{
  "num_hidden_layers": 10,
  "hidden_size": 256,
  "n_experts": 128,
  "experts_per_token": 8,
  "d_expert": 64,
  "d_shared_expert": 0,
  "hidden_act": "squared_relu",
  "moe_layers": [1, 2, 3, 4, 5, 6, 7, 8, 9],
  "router_score": "softmax",
  "normalize_top_k": false,
  "routed_scale": 1.0,
  "balance_loss": 0.0131,
  "balance_bias": false,
  "router_logit_norm": 1.5,
  "init_std_router": 0.0127,
  "lr_router": 0.000526,
  "num_attention_heads": 4,
  "num_key_value_heads": 4,
  "head_dim": 64,
  "vocab_size": 16384,
  "norm": "rmsnorm",
  "norm_place": "pre",
  "norm_eps": 1e-05,
  "positions": "rope",
  "rope_theta": 10000.0,
  "rope_fraction": 1.0,
  "qk_norm": true,
  "attn_scale": 0.19,
  "tie_word_embeddings": true,
  "parallel_block": false,
  "extras": ["capped logits"],
  "init": "uniform",
  "init_std_qkv": 0.0291,
  "init_std_o": 0.0291,
  "init_std_up": 0.0291,
  "init_std_down": 0.0,
  "optimizer": "soap_variant",
  "learning_rate": 0.00472,
  "beta1": 0.95,
  "beta2": 0.95,
  "weight_decay": 0.058,
  "lr_head": 0.00703,
  "warmup_steps": 127,
  "schedule": "wsd",
  "decay_fraction": 0.947,
  "decay_shape": "linear",
  "final_lr_fraction": 0.0,
  "batch_tokens": [32768, 65536, 98304],
  "max_seq_len": 256,
  "doc_mask": true,
  "train_tokens": 402100000,
  "max_steps": 6926,
  "dataset": "wikipedia_en"
}
Below are experts of layer 7 (counted from 0) of a mixture-of-experts language model. Rows are named router (the router's row for the expert), down (a neuron's output weights, with its number) and show model dimensions 0-255. Each number is 128 + 24 x the weight over its row's rms, rounded and kept within 0 to 255. Numbers have three digits each.
Before each expert's rows: "comes before" lists some tokens at least twice as common just after its tokens as in all text. This comes from a sample of Wikipedia text that the model never trained on. Tokens count by the router's weight.

# expert 107
comes before: " the", " a", " his", " to", " that", " her"
router:133118100104096123109176112141143140143116100103080095111142124096178154156145158077104119153116103146158131159139143119154114122158157152155144145117147156139186117152159126130170065147117142114133109103122118125108131116156114134095114095134094067118121128125146132116080133120090081141176174097135141122133135128131158135132138114117125145118150162104138129114142127166118151091151137155097152127131101128120128096139141144157154092162136100135104136114093118144130098096163099121129132158149128100112131179159113126136174118151116132121118112115152109177102140143129090092139103180172085100140134068125145156085171108111134170120159143116116133134135126125138108129159097102121166134136147092128092089135127107114136154160147157119084129093116111177118134155158112
down0:117169138102123100132084117140159152088179140147100107116107135131154149149115136176099138150134147116161147139131153173112102137158143130144100119111104164125128142123132136150076132123126158150136111133145136159134119125107173137183112141145170145116127167120157135082132124139126162146137112151123085095119113143099117126150127120169123139132092131114150115133119077139133135167114096144118113109091132104151169126126151130110155175131172128164161130096117133110145107155127098125171099070140162106111133144156142111213123155147103105109141153120114124100146134119122121112092128085145170141148111108111133173124076153134124117082152124149105097162141147138136105157081129120141106128082111164138104124132127110121137147139089105107146118093132139122166078110085178
down1:138141111103075124102166120103145119157148103147131141103166112140134112152137135123140141136080094171128115112126116116123095164132101166147122141172132169134106174129118128086125114097114113160111101120127120106154117130119137133137145120135112094098129102129103142120101104105130112096118114165115119177120097142120091149100139111111158160139122162109104112088137114121113142124141149143172107085107117152086104121148113165142103135132130177118094121111149122129104128147125080141093133137133150147098113133152126127077090066133096082124131133155111115101107100095109098090155158124159133105089155137113107128120164117113173084127125128091082129087167160106138110175130143088127154163134142147101133128149140092163148155136180112119069102131144131150067149142106114
down2:111191164130113160156124134122130163113127119129136160131114137137104137105163127158082145098122155127099158136114130104126162112123129110148112165073125141109091135134060105111138114105141138115149105125124122144139127127152124150176129155107164118130119143153139135168164151131153122166093124137135128104101124139138131110139143147120136123109145080098104161139129149125173097159096115131150079103106156135128128115122137148075129144123095156125183090125174166111125124151100131121131131112103134136141119128138186161120104166084166093106144150090111143102159128133114165103161129101114144127151169167114113125151109129112135146126097182138179175096133139093123074121169148118150137119125134137152152183133149170165130129112096078144184128148142130160115130121116119
down3:134158100129129168149072121165148180113158125132131125155120149079079123168149148121138152127132144127040160087135133115135112127143137088131131103147155152137115130107151120116173142134186153125138131103120147112118129120140126109135126098141140156145096141111123116160142161145135187121109150153103142145179098186130147167091171112150146095112148155135161113129149077113091100097104133124122131128133103153115112171151112117127124138126167155135155115107126129163144131145115142096148153169154104124135155128083110139123133132181178125141143087151156112125070112140126192167136130147141122146134126123130166127129151149111146128103109139091100110097141153142142152111134166136125181117132155123108145141134152117117110156141112093126126127135187149125085136123112120
down4:166147127130112101120138131126118137140138151094147094135154110129166119138103122104104153157081131130093153142142135152139163104092091100127109112136149112137146088085121179135089147126163112132107136114092092113137110161146142157071120133111088145155117171124132088123144153120163134158130131084114140143129106088122118077132088177140115157143104148136138158074145120142079160133142107131137125189106101105107137122093150120137094155085136119129070125126108118116086131133091156154151123153146109174146123127138131131130122100118119129114116092136178120146176089101137150149130097117172113146162122100106138153099111105101124095138099128071100142172116139128086146123130120121117125135138132122132108116113148106118075070084101136142121141121150132092126088112152137
down5:160095154111138107176126127091123126132082136115107098111120158185182108072104139152141135112128104115126130149142096103116142124169148156126153162149140103130131136134123134149133136129096162130135123122146096144090141093138127130121127133140100086097136148162136130143135148114126155111094135099155127124080152143179117130092166140074126122151165128120083124089101115110111143071131127125084107145131155117141139122108110148139130106156155121132129097177157127127117133137105130125135105103133093108143128089162132147113139090146128102141105154093103107108154121082101121136127157154117163152152121108138152109119107114157102131142180077154117105092112117110125129124162106166148135173133096131104121133130099168151139113151068150181080118146128176092125161176168125
down6:168112142164148110099175175142118169185139140113118115173149115156170154109089155138130162128094090151057119156128155113098124130130163121120131134108116170154124145135102138151153083152127120143114172138094073167124113148125101129124133139134126133116139157098168139103098127133080121138119093144144134086147118149083146152107119130129155097141130178118172123126133138121094123121109134137143188132131121128107126162158120100111129129103088109162165125079125113137116164103162125128130152144153065151119135131127128117142097103156092112153142082142114110092105127154166142122140130113114107154145100076168116136123116131160157138157085129116106152129110138187113159152097135133107134162154147114146150111110156136126139081120148126141090117144146116117108144115127153
down7:148121126131120138075119132149160146124131124134099158136118116113107139135128143141108080143097116145126155124156143136111131126125097167170113104152119088114155129079112112111120095180130110125145107088140097120154145129103114150115073159107122137127118153128110132115150139137140171138137121145168137120100127130108120162113114153144104147140106147120149091140110122175182139146150151125133101101141132183123150124144110186160142156128148113154125105096169159106104112133137113166158150167114144118173098145145124157104067204117137108089139113169147121119079149110122130103161125137161104153142179101164133125171157134131194143157127124109123098129122118149134105135157151079106110101117064111145102131127138126136147107141120116133173135113129098165132166103151160
down8:154153148155139128138119130122122129124131153135106154068110164154149113097129158131129096124128096097144126152174182150116101153133131118151161134157134147141140106149141085123087125145131147158076164139116117152121124135117146109105143129135142139154169203141107100130140098112102158133183160103123150166151117152126162186147142092163110153158069122121133111127150119116103146154098103110157124128123127130163110118129112145148091131166149123117117130145141135111126132133125124165158114124054161125175147124154112164119105092106161091115149120162113135151121156145118086100134106126122101128114156118127102160131143111132138094137111148159093114174151112084090157099117089074136111098146090180133113158143120100112144117175139101121143108121145150143116114100138113
down9:064076113097123134144173078139147095107142133107135125114113160131161130068136098149134101137127143108130072144145137120092133134123126101188115154102137110116173108160169147153146128114164117089173104120139113119151074133122144147107090120118122127117117158087120104122103117154092115102182116114124148165133113137123138125136145164144137127131138130187179148113128160169114125095119143104110159134167100133152124117101105149178144141148133135163129124151115117128144139146119120151103124154137158117128120114099132131083115115118136121124120123112140142137164115121102106104169109114123141082107115119136122168107140080127115116113133205095133147109130108189150146071106166125138147163108141107116158129163146124080153158156123116101108131119116086124118106100137129
down10:090151120139120108104102147076129148109138127117106160134156167118135122158133066163137108100113107155145092098146121153123162163128139116121145122107121107126127109154123136148095090125135126144175120167128132157122094136140169151143168161143148125114186087096117149098129185122140142111139146123151107082146124098082138152174138100184147152128167127122167111129128079106140146137130148121138167121126125147141141142143125097078118169174177099113134130096156102082121111126101105150128095088130118103096144156128135117176159138171126134157129147151153130108119105113154126134116158078137114160128121161112094178125100142141134138121162143158148169116165152108123137073129127125144113124127126139170108136119129151140116115136148160112141127150122148068137173145121117
down11:125082139118111146089115146152150117110105187119183119134135115135155122121102145141137137084179156150159155113129141109144135157133150170135134112152148106092110146137133100091144125099150156105118127148123140164103121124130093113136146137131156139143106085066154152115122133150106152133150141106102137137143137110118133093094138125086146097121082104141132089141080116094138142135141097084105130104152159150131153134104132123104190118115143126150168119130144087155091161109159130149118090115136107114109127136170139133138113098134092106112102155118112095133142144174080097128120145096158144170133125096145151170129103155105107142137113105098129152179112147090129116092134141162096145179157110119172121137101146107142107111105116121116152148163100154157135111148152066
down12:155127121139136091110088140133113126140101157183116157121064123087169129130127115158109128117120088163125153144130108153116170105120131110130105080152092158109113125138110132087155084131154158103125159146150103111153142126171099153121102113100131141136083147155147127113151108147130085111136117167119128127172129121108159099146175090098097151116125107161110160134130106121094145129152125127148134139094123141125138122129152126108145109113128132174124138099146099136076107173093101092121106155156171086136114159091129138167138128133112100146172105143154124136064112144101107130156084158152132138132077135118109090186137129165136113121148092139132130133096101132107149112134108139106175191105121153147123127136127114123089125134117106161150101136151123126113106105147092
down13:127110090097129135119105079109121124145116160103117085162080130120138100096124094108123130141131105096092170132113126148162124109123129133138133123113125137099171143145118128125162091102104166148121166137142108146128119113123176155088108164141116111151119124129170146121113109131134185144165158140099150140179108122088109144127137164133153133119099152166159105085100136153146117103097122150117159106148113087105074162109141117145120132129142128138120121126080108201141102090090139134117091162157112150151154130097183141152155136141116136099122094123135160157084101150109108107117142163113144142136117069080171102145139099136136162160113092120133160128127122125143127135161106123136140172140140172135126114125143145113135098121117120165089136122082121099117100093114155
down14:102112115129134168110137130141120143119146164115118152164157108127107084097180130131144159177086136110104127130138123084096153103086119106133140115158135137090181102112139088144147135097133126142166142117124105081092150094106110160111146102162143093139148120178125139141153139118139099114088134138138135134122116143129145146169127109192113123123136149137151075142114160137114112150153135140091136101105112120151113120147105118131083113137097156139107104118121154123121143147080152132106111171126142119126099144145071075087153172105139093115129129151162131146073094071138131111113171127140133096128123093115139113104165135141105105103095129091122129137130120146162131150106096138083115117165124114152180082113157129098164111122130097146176132147110109133125120143118105
down15:132144114116114133143119113143083146091080155142109191170155123139124141155088126144156113128141142135124111135143125129136116128124156132136139125166117136156093185143098094151136140171133109146109065127127119138141079144113101122157149159102112160095117154125142134079144133108114153118121112184149146127127153146137099128127117128155096121128164106127113135146137064136169159115101105166142091170122161145163137153095167139140047148132141137141169164110165129112111143128132164139108150113109124136111124150131141117130161107117177130149090102138092148134107134158096113106145118130133139099133159133102100107161105085128127120090113128117154154146112143135077159154080136161131091132092137141130153114103127117149158142120131117136180124119192091131144155103095139

# expert 7
comes before: " the", " University", " a", " National", " Royal", " American"
router:122125133150106137133106129124121152139119090093133167132133129084136112117167107092106140152120141140124152127079124135170114133130117168136138124143158156114151128116136107118159092110160123157121137097117164136122145158195105081109150130128157111164108162095129129105144156165071146104155149094113169178135121115089115096111133096108106124144128129142172111084140130086096097084134138125117131106126121114157109094097107146136099129128147143131094091118082108120102142122125139124128111142126133110090140112064150095097180098136163142105128109108182114150112119149106158109094149146165084084134107101121094154113132121125098158168169145134132132122134100086150104141098129136093184128148136112152138145127101108158124105107145125092093150160110116131124132106080145
down0:127122139153128122111132175140152096106109151160118105106112097108126147124098083151116134143161103097109140147112164129093133114122122165110087113146111148140129124115068124118135155051129132064064145139125111169145134124136215132136121167154164117138118175137111127138158186131126131153141121108120141128119125123118124143085128109088091099114120156118145146103110133133122170139143138119113075119128106132116133165190147107140133088130141135093105127116103127132145131096137122123104169138105139100108140123131187123135142137108080141145168089080082159084132158139108131127112155188144114112113136144146162137153127135106120095119144087157113149136115151144109137152100131145094121084096149116147153121120146149125140101129113101155125149108126123126117134091120165
down1:169100175121146166105140129182099131161149148112119131155120118155086130145147156117117126123093098132164106133126156120079087144102134120150123150124088130166130135150127097131166160142121118210163159144111124104139098092138122103129112122124118119150141190119128142143123152137114105113136164127138098154149077136170119139105135120128080146145151154127141130139124128117138141128148082120107118107113122098157140118161162153113136148175110094130116175161135140091122103137143087131152101133113141120112166157151121132127139168131134133162110145111161147180119118129137068195152139152101145129098103102122169110148114092130146119176106094146144118119150139165141068135091144138151098095126139167133118127144144131120117147132113139113121114128110083087156154149088112
down2:170137143145146105144119100156147128113133134166127107090158125104086152119111171117123099131144109138101117111139106122104137135100067098160140096177108138146093146124076125118153132125119125129156122138114139103133142124141146113143132133115140100128164098120142143080081105115186115116180089152150151139156154082155118143169127127117173128124152107155127106152122119128129106139163133133165148137131162114154114107101143132111137138126129118139141164118084157121113105139145091205095130117122129164144174153141144128220177132110110125108153122141119099114129106133145186150134154155101119120136112136112102101109161121142150142094138101098164132134133103137113163133133125140132122104190155094096117127158083162128114169169109146127117134117109141156158145157141101
down3:089106116109124087099150152152138114144133130084142124145122112124115125097092128090190142116151146121164178095135124116101147106142108118143158139148150135137163141077110139126172129104125130119089156134173133156120131136121131120126108104130120179122117184118115128173138105080146128134157160113136111144144122141113108117099125111116093137133125169116165123151140134140169088116131117138158150112092125167130130127133142129134114114090123184101119110114123146150084132191139092099145103163114117084126130160133137096087142097083097130092163140120161096146097092126130135126110152113148090114092149152117114129124155152136130099107112142116148141106144173144082079114116082118091118158130127107141109077136111073107174130107116074126121136161148130146134139170130104
down4:144151088172150105107101118145130119100113119138108090093110151132174098142096096137128148099106125129125134081151136138145156128149129132094132085126120102155082092109103081149158185140146147111139181160119131112109083123078154113092129118166151143096108105137110143177112117125131204123094158132115106129148100113125131129113133113105150156125129163140104142150139094136169142149130151135144124145115100141153186156086148130101109146095116130141121122146118191156068106134122118135114121158114180132144106115144142130097117105157163127165114102139136103123089146115122159148111175098122170118120101131157140086122114104117146106125141113099104138113091137129137116122153114151141120107091160134133093174125120146096109102096110120095140094117129149148112131160167151
down5:133058157102146155095144111199143147146102119126140136138131108143140146128151119111119098156173098144121144136126122132150123105124149119145128119162127122122120149162137145076155143142154135128113149144115170165138148084156136126130105166095100196145108127161137132107155141125114108140127145103123122099118127100110103131126203124156107120128129141106121143128133159103089086147115123163130140108132144131149096097161080126108133113152103132107171138081100135140099143148156140145117121128153140126128101121135143107094152144152081102094129090084129168151148117153132157121136089104089116087119123123092111162125172170164113152154183154161086108120147173110105134132171106116141093113157123126087096104090119110116121138138110107113107090096166131136160121110134117
down6:134125117139144106106144135105129127140083158077130139109100075137108141130118138091125138137099124113186127133136157094093121101080148142120141149122108111153147104085138132148113104113121155122092140146132109173093153181117110187152125122142136174123156138101144154113138107161144118186089128090104107156106084119114125122146107143185131152122106136147148120091120123135111134120145105148149164122092147131123116123113120106103130184120102119149140124160114168132098132121100128132122144150095085137096133116143167134142115109102150124148084116155171136123156132112111131142128119102123105165110150092141158102084153092153133140101143071077077079147118093120093107105168103128143094127110146132113086088123130174118139133136113114093122138134138146122163141154131175
down7:135084141127111100129133166141119163143154108117159124129120101136159122097133145117121090159116102164070129153085108107134139129095107088113146113126122147133144114134135116077091130162135132120100106088119129131150129136107140161088136151110161141112140104125115122146145120080140134093099118131124094124137165089126145120145148118133151132112130132105124122163127138145098122134134077120139188152139140134140140105135146090177132075111092090120161141136104097161092154095118112087154138165116117095123118069101111126107114159117146109105119125135169147137119143029161153155134120155179089129105188104134137120131118145145134170107159112104105134135096097162102139152124123155102113143137165151105138113123126144166162155108108116087165104116136111110123127091114093
down8:144143095133133110135130151144151122119116132157138148132143105143109121109172163155104114097135090120146112154122140157076134158139124144076127119106112090082166160096144125119089124137118122104123121130124115111143157093123107135147090128115084171147177051139130145141148123154114120167122085114123124137104134113113170125129112083142093065131085092100133136129089141135161133171152147140125135095114144114100111164129119101127125142119092143130120133101110114147143148140175099154083123138170156162119156126084142124134122123137156113156138136147092164103147144119138122091080124087117126115139123161112135108122110149152150180166064115119109101119110116142110145111129133106134114155108155102154133080145136114152120102091113132134109096210135149167146115108147140
down9:100130107130095150172138099166146141143119128125116120107130118145144160109132125113152118094109119113086147137129124091134172114127140092146151121175122132132150127148148096149116125121134087114141110128093102117077175165124143113106138110075100138135108110150101138121135135173144092139157082166099143164100090132133130154110120164125101130109119075149084128077103110167148106087136119147080121201154121078129132106159151098144130097166109111132150126126165086162136145107114148115145154129108164164122107115123147141109111125108110137151099082138158127105138112106094108154172128104129078107133106098109062137095142113122111132110153120139143137129152116122120187119149103139134192161119141142141122143146153144148130108148121167156107131110156111102116151136134149
down10:138110100135101144100137124098139095144155097087126118136138151111134155098097113151107131153128152087130135107102141119129124117131146155144112131117166092102150137117147133125149115157126115141081133121123098135129138120129049104115131145083134138168175221156132150173150098159085168093141152128132153105114145148109091125162084117144108113146164123138084117112137138114134132103126137116141109113182108118150142110134137092116123104161128141095122162136142113132158176112111145130113154138132093091120156107141085153111115154118141136128105147111171143120164107123158144159127150128139128143069149092132104097138125109103112102188134163108110132137152146134148128138094132120116136102152172175119135133167163106125130111116121118115159085157116101092110118129053144
down11:111170120136091120137162110128122152086171099129130115123135145124161098104159122100174141135090129129106128133146154152154133105121106140136133138140155088132140090096100129101081101098134140121112111119120142118111139168121191129119136081132114095139137159105099140096154143147127109116112147067135117142136130109106138127100147109175099127158091145140162150139136082097109151146112097161155085115116165117145114072107109161146139099145115117123123132120108103109098143096112110095113147163136126106140126123107151158181113151108122138122141145124133153123138127069096150147107154092156118155112121161132124130071106136124118124174139102103142165131108111103146134102105136050127104114123121189130107077113120114111144124127112140110083084183080106151127138122119151
down12:145125192158126114128119146123140176149126094127112120104100131107142135118100097113113143107105134130140140154154131139137122104182112143109120139065156175137146119155142149149156085128165125127133123135139099157136139166099098128117092126162134145120132123133117095118108109101108077138157144114119074103143145134104169108112172097159114129161163121108177144140124144139115122144165129137112143134135084125127138167148120175088135108105114144060153145101177120097153117128094150168150128109107136138099161111157175080110112146136117185130138117143120099165109137120105110085172093158098132089129157215132126102133104149170136147160109137153127071105137100115126135130136140123121153104148126137100127162136117152112156128125122121130124127145103124116122137159156132
down13:139128172158153085170124129126184155100126134137118099141147124135081102176149080067124172125095135153134132106119107121149112139096135099174132121089141106165108116110144147128114097138102109154129128122118144104122159112125120146100126131111106174173089151176164077117110121145119101099136151075143148093133146149105099166115103108134157133126111130100144100121114129112090124114134137102135106079123096121118154120099103085134148110150110130064126135144129113131116110108140130081153100180132090136111139148135099136149154119144153155136115092119151124108094154134137165101103088154117125119158112109145157104122151141154109102128112159102132112122101141103100152148170155157085137109147147131138145186131115138120138110131138155149103135148121113109097142109057112
down14:149146124112126129100126124123106089153158142103067140152129103130130075107102165107127118109116117151119117131120126137082153119128124080177112119148104155112128104149132110135125163138150122111146131158161140129104109130161093134123129134103133091084159134110156122127177180130106082104140109117093121152150154095091125110166110174120156128119110169142152103075130111127114201090135088156100090099132154139112128139129165134140158119137159118152129143128139108127149096097067118143121079115176086150067145148130139139116159134129116124102112122124141139162130101134139140086108147110110145128124155091099149097102137148114128168153106124132126103154138110169143173141148140086123117133161179111110142113126143141134123070156137107099157147135116149148118159094105119
down15:153100082112156138109144113141133105127134116104129132095108104149138117179188151150136138123170099136134160134159091153106138114152108110151140123166087110159158129123136115105176168095103102107115125119139154105126109109137149150114133127146121149102111183140159143166131124111161155111118143185161148156119127186154088121125129157155134144136141133132084110049097128149091117136126145144113139137109144097105109148168141165131150126119138112182162131150132141109123131132118124150133104104103118119119158143128149115104112108120153109129102138100102145078106117157173140140135145164151107086111141104105098126172159097126127095112090147163102139146181128177157134135108123129149139126148153125112168136097132092123099129172180151163146131159148136130109096126158108

# expert 76
comes before: " of", " to", " the", "ing", " as", "s"
router:151104097088130113143118144155171134162125150140145137134119161150169128120121164150106122157122119152161138120182138135147120142149127134136119155179123166106139134165157179124162151148111134111110118143117127147110132096114119127162112131158120104174104150141156157119114148091084065170159181112110112114135159157097082148145146106116108139151098114093121116147149137172176116167147127160129152152072116135101153106121152123135131118103115090107119137090169105131145124096149117115133143120092155098132119136182125156155182098134156110131126132136128112160166109082164121103170095097133101135142120099119156126115154136100143108126157147141080145102138121101139088133142087145150108147100140134123163101159136117145118166101119156120124142099096151134114121174161128
down0:087134177126161131120174077115118169106083130156117128097106121135112112132117099124157085137156130117120146152135099185117118145114110167147119109131119134114137118088142116099152133163137127112153133126122114133159118088152102136093101105081138168081113112152129158160120136098159138097122122146141122157133141136129080160177104139136105103133105099164094116127146115133126153201137115147142137114120088134125100050125125092138180133118135127172115145172145115115139137165141147197142148126116156103116123122120136144109126156114102154119195160133164144121131104183114126168123178144145149106096097141117124127130089148114111112138121134111174117097131129131114145147119143136149147170163149126149129119101143116164143126139135105121124126161124139135134148138180170
down1:139123111117155125133140117107112111094124122130128112144131133161104127088133116107122124084083156157107112145108105200127156139113138100127151187115137146173133088156161129116178106126108120149086125103113136102157113125127113165120143128131093105144129139155136106144137071131137098130148139122143115137124099103101152082186159150119120128094147147116103114115129126150123153108164130144131140218167098120175139106117115142114092170120093126143172113114103067150096131127100174110146137128120121137148143150139129115133135117129159174111115142100137132117080129133132132118134128122099116123147098099147129132132129123111130148152155182110150177120132108134173173130137128126114173065129083163111098134132074119132122162121136103080127111159172134110117144135108095
down2:157132167119113125142146142135190150145150121127070123132092112087122149182134130064135049093120145149136114150108111132069142120126148109148175139081115078109116112124107158103105160131116128140117146115098132131160132103126146102124121167146090106139157165083156106137146154132083157161117117139168127147183093130118123121136157109133084166114126113141171133093139145128123090144108163151092106112160103126125130134124141133125128141088132105133140129124119149157124122096121159103100120139119161114155134103162114132128118130134103089133108182134164146141132154140130097142110139149095125133108138126133095150116128148118142170129107144110100165126116117155112085137084138101137132137132128089133141150090121130114099171178118124148120127169148151142157137102197131
down3:111122179093113139145102115108130108138143129071124055122123113101165113091133137125119115122134104142119135128165103169136163125111135127146128107106113099109128139110098105071112110133146097142139110121111164137114136120153139163108091094088116103120121127125136141126150095150164108150156128113128121137074171171096155159150148115159147140099096100145135115126136141165133107088168117125141142135104164136154113103115143146149162134130120089100115140114106127122112101100095134145124122162197137094105103128151113167141132154073126129110078112109132148148135105147119104139133106134159109093116060118117129100154118123173194125109164104103149117102129130116133144132099106116084123139136125087131135116133141147104148112172120073133126110060123139177125110151159118
down4:097139051096130085085142149092134115104123158100114116070082133119170124124115141146144118129178122094116125096138133124112102140147178131177151099138151137080156154153124138119167104110127172130132157142144110132116124121108092092097134140131136098139119114128099124194111120157126100124163139124128132116127120171125068128080141119132175145156115139139086102132131113135083161158121099141127114133086089137158142166144146125170137117129168128104119152116115138089133093148150086091131164134115133126110115135119127148165104114122104134163110134091144145181126139107117119112149077106112144147124091101125161142090150171138110140131142081129103117136121105124122082111139101125122111117096094126100060134124115120161110151112147134136122117144147133166115141126115121
down5:160129105165112087159132166160138115127142143138123118117163123149142130098121109113161147115180126150155126118143124113154162148115125144175148150123124142125145126146097121145120111116125105090097156188155117117118112153136155150126105116113120126157159152087161105098126068155136091106158145139129144156103102139119149164150131074095148102131121106132160163143120138114135124118112151075113116115123173116130072095149143116140119156165134118076104171106137152164191148146121115095089173099091146145144136129114120170091091141105135104118126141088102137152092164143144146133108169088122185137127126119115091156150152102138132156121113133124114155152127136113126170158088121099131167124183089121117145123138139133091163105151149120108107133112106131111097123163135142
down6:119116149125091094123163113167138133124114118117100114178122163146091107096114139105161155149115117117118150117122129108125102102108137136114131164142171134143123130179113143122097148122123125133196128152116152122133117115154123129132148101121097143136112173116116142124141148140141133105119123091134141136098116172161147156133162113103125148155135150132130139134166128098113126107138118129158153115103106097109138141191091135109077135153147091098119127134133126157079111138111132149135101121110121073152105124093109104187144082112121139152101140076167094098145129096106137151144084151132129094117135108149179122120140145166115105124136100137086134141109145181138123144114159100095122113153136117176114050153107138161157179157141124107106166172134092125110124100077133
down7:108163111127113151133072160122101110115128137147164099129132130158099139153129112134102135161115140109119112155092129125174135137110155135124128127122101122171090142124090122146154099097116151123136144126133147126095095193119130140114159137133116076098099158118085138117119127175148123122089108150105140121065104140149115066104155138097120148131138092140134128127141149156151089156145136109105111152115154126101139131129104146149122136148138110118148112114095146082097140092126159123157089157127106156123125131180084111117161105135153153126100131162080149144111141130117160174124154133100105141123081148128147106119168107120078179159146145121146132130135124203120129118113130101084113115132143150116149127151147138177156098153084123125081109105128127138096075143117160
down8:087119121142140118125158131109100124108176128141133100144126112150140136135153115141118153102139089126151163161119108132114123161105121145140148079063127106092113103143083085103087152190139163126152089125115151121150110170114146142120180100120129139132112168109164132121115133171135173128138156157080147128168133134121128152142161129127197101110138185121139106139104110124111094078097099141131121133118150117140141152137122089150146124140129154100090102168130162145093105156111117132134094115106082138128121101093132096105189133142106100114132126144120152112097154145126071145139119143141131102116122141142075116152143144117161180174098128110150112105122117170131106115164123159139131157104149152131151113154116116114121113166139147180132134143104134135116114145108129
down9:127108113123107127077132133162153125124080145119141097101157140115137109094153133123081143114153171104156132127102124141126168136143096125133105135164119133138104117140146105117137111157184146159092126059148112098153124114089084147118170089133144112103111101115145113103127085180147106157120144118166121131161141102127127103111104153134142131112135146133111075082132135122157102124153100137128142138101144114125155133134122161141139107113156183133115130120139099109123121125124103155100112107102110137094135150118119131127146119131138149157123113139127139134081062146125127135094138186115107133140085118184116119133151103128114076152117137153090112134170163137130109134108172128071113102133126116160102126066106122120128105118113121169120121123171159107119076062158112
down10:122137126164133131108142166121120122097091152132095111102114117146157120112120106166120160122108107140153072150118144158123134117120146160113136116140135109108134138130158107133107121156093151116178116125140107101140119084114153116139121132099103154154090083142117093111130153136139110119170125128113135101115108071086135125145120111121116136130128098159112159137138104135123119174197100117097110156091089154099155173100130148130101162146163139134156148125134127147134098119155124154104108130188145096126125061115161131154107129118114149132121144156123134140116142115140153111131113084122104122131124127090123104118130153124111156126125094180087109166109167165072077147046157137108116164115097115106137104151159116115151082124135095140103103150109144125144155167164153
down11:165162108136120117126130102164108127129083141154147124153153123104125117136102068149122109138163131143096156142080127112120147182127120171135128122151148143170116152148130131136115062122136126136120187155130090161139117097130141142136142161140120119135133170172126124106110161158152175149097130157128174139114119163146118131121134130131126109171167103146152089141133152117112114178178162145134107091149165126101134091154129103124110103176092097152115151132127135127122089123161133152121121110156127148139150056092122110130096149098112157101142144145163150106137080150150142150052137164121117156104131107144173130098136123146141147121111144134103127127136137109140142153099101108091100128098139129169139155122143133086130141133089142133173130124141143107109093153120149
down12:146124136167135146137104104117097125123084135125142127120120100121076088132163126191147128114150169165105108150148115124109158093165123103124150106154085142136115135104106138120127188128124136149105109101118062126104102118080099135067195101110161129121150130094142114113160136155140143139142116172153149151106116117184123105129149142119107109161131165102157122146121102136106181140148119115147143159103150141096124154099156116146122100137120131110125113127118105141139186143105169174131108121156129119102100117115132121112165125182106117127128131123105163142127154111096139141137109116110145132116116123102173091163127081124155100107138155185112113130129088098138127134127187113144148119120120111146126109134149133101145118067135075163133132143100128120097140115125104
down13:160186168126143106118142134104143096130108122169130127151122106142152115095153115126114126129088114128129128135109140144175100095135115130137124094130133090106112140115130146109110105163130113152118194121125107110140151098123136135149160144124133155180118121149130148134132071104106148092122133073119129117156100076154088120158124147154063093107141177119103122139180110124130106130133114113135135136125165162152125113152112140106140127124132104154147170173112108152126125137169156143136131108117141154149115086133114153187148141153140125166103130121146142137101113123144103115129087125101134138131146103113139149158095114192091081110124125138104160102102094178109138147181117114136094145172104123169135097141139125130165141132109137078115107146161128100119119179148080
down14:146174125122145165131118144125144172081170147102114150152152108086133140142196125162113142110127095128151141107129109094087123128102160142096108156122102120133143146127100159119100118152168130103109148142122126121125121190104172111118148095138116142084121167104170107164098142118129202155124119138102143111125101186112140120139138115137137148126132100109083107101144124113154127093180137142093139131135134150134129106147119145126090161129152118102119093143158131138154140143118131119161101173172160169129076169126119108149103086123155134138127098143150114129081135115112116132122120150145114117078111104100111076139125104110159123165109112165140135072117171105093124106090112153111119124119119156127111142114139098133127159129124119166121146146154125155110145113106170
down15:153099125138097092120121081104117128135128110119132159142112140119110121103149113140089149159156121081100129135121143134124128139180134105074123148107127114103136122121114132129095094121119130130132161136099135130144107141148071150182093118142121102121114168132135114087153149161160170121133101096116078120153139127159094118168140062094136127157136113097117159130146122154127152130130133151147093159137186184138118165146147100123102063114159168130097122120098115140128131089131170081128110141151092158143130137113112200127065132156124147163137092119114121126080114143131119120125123128123166144103109154135171118168119112084143153129122130089102158143116139132133111123102120145073099122147121103113115145148146136122128071159130127108110125119133149148111107143096109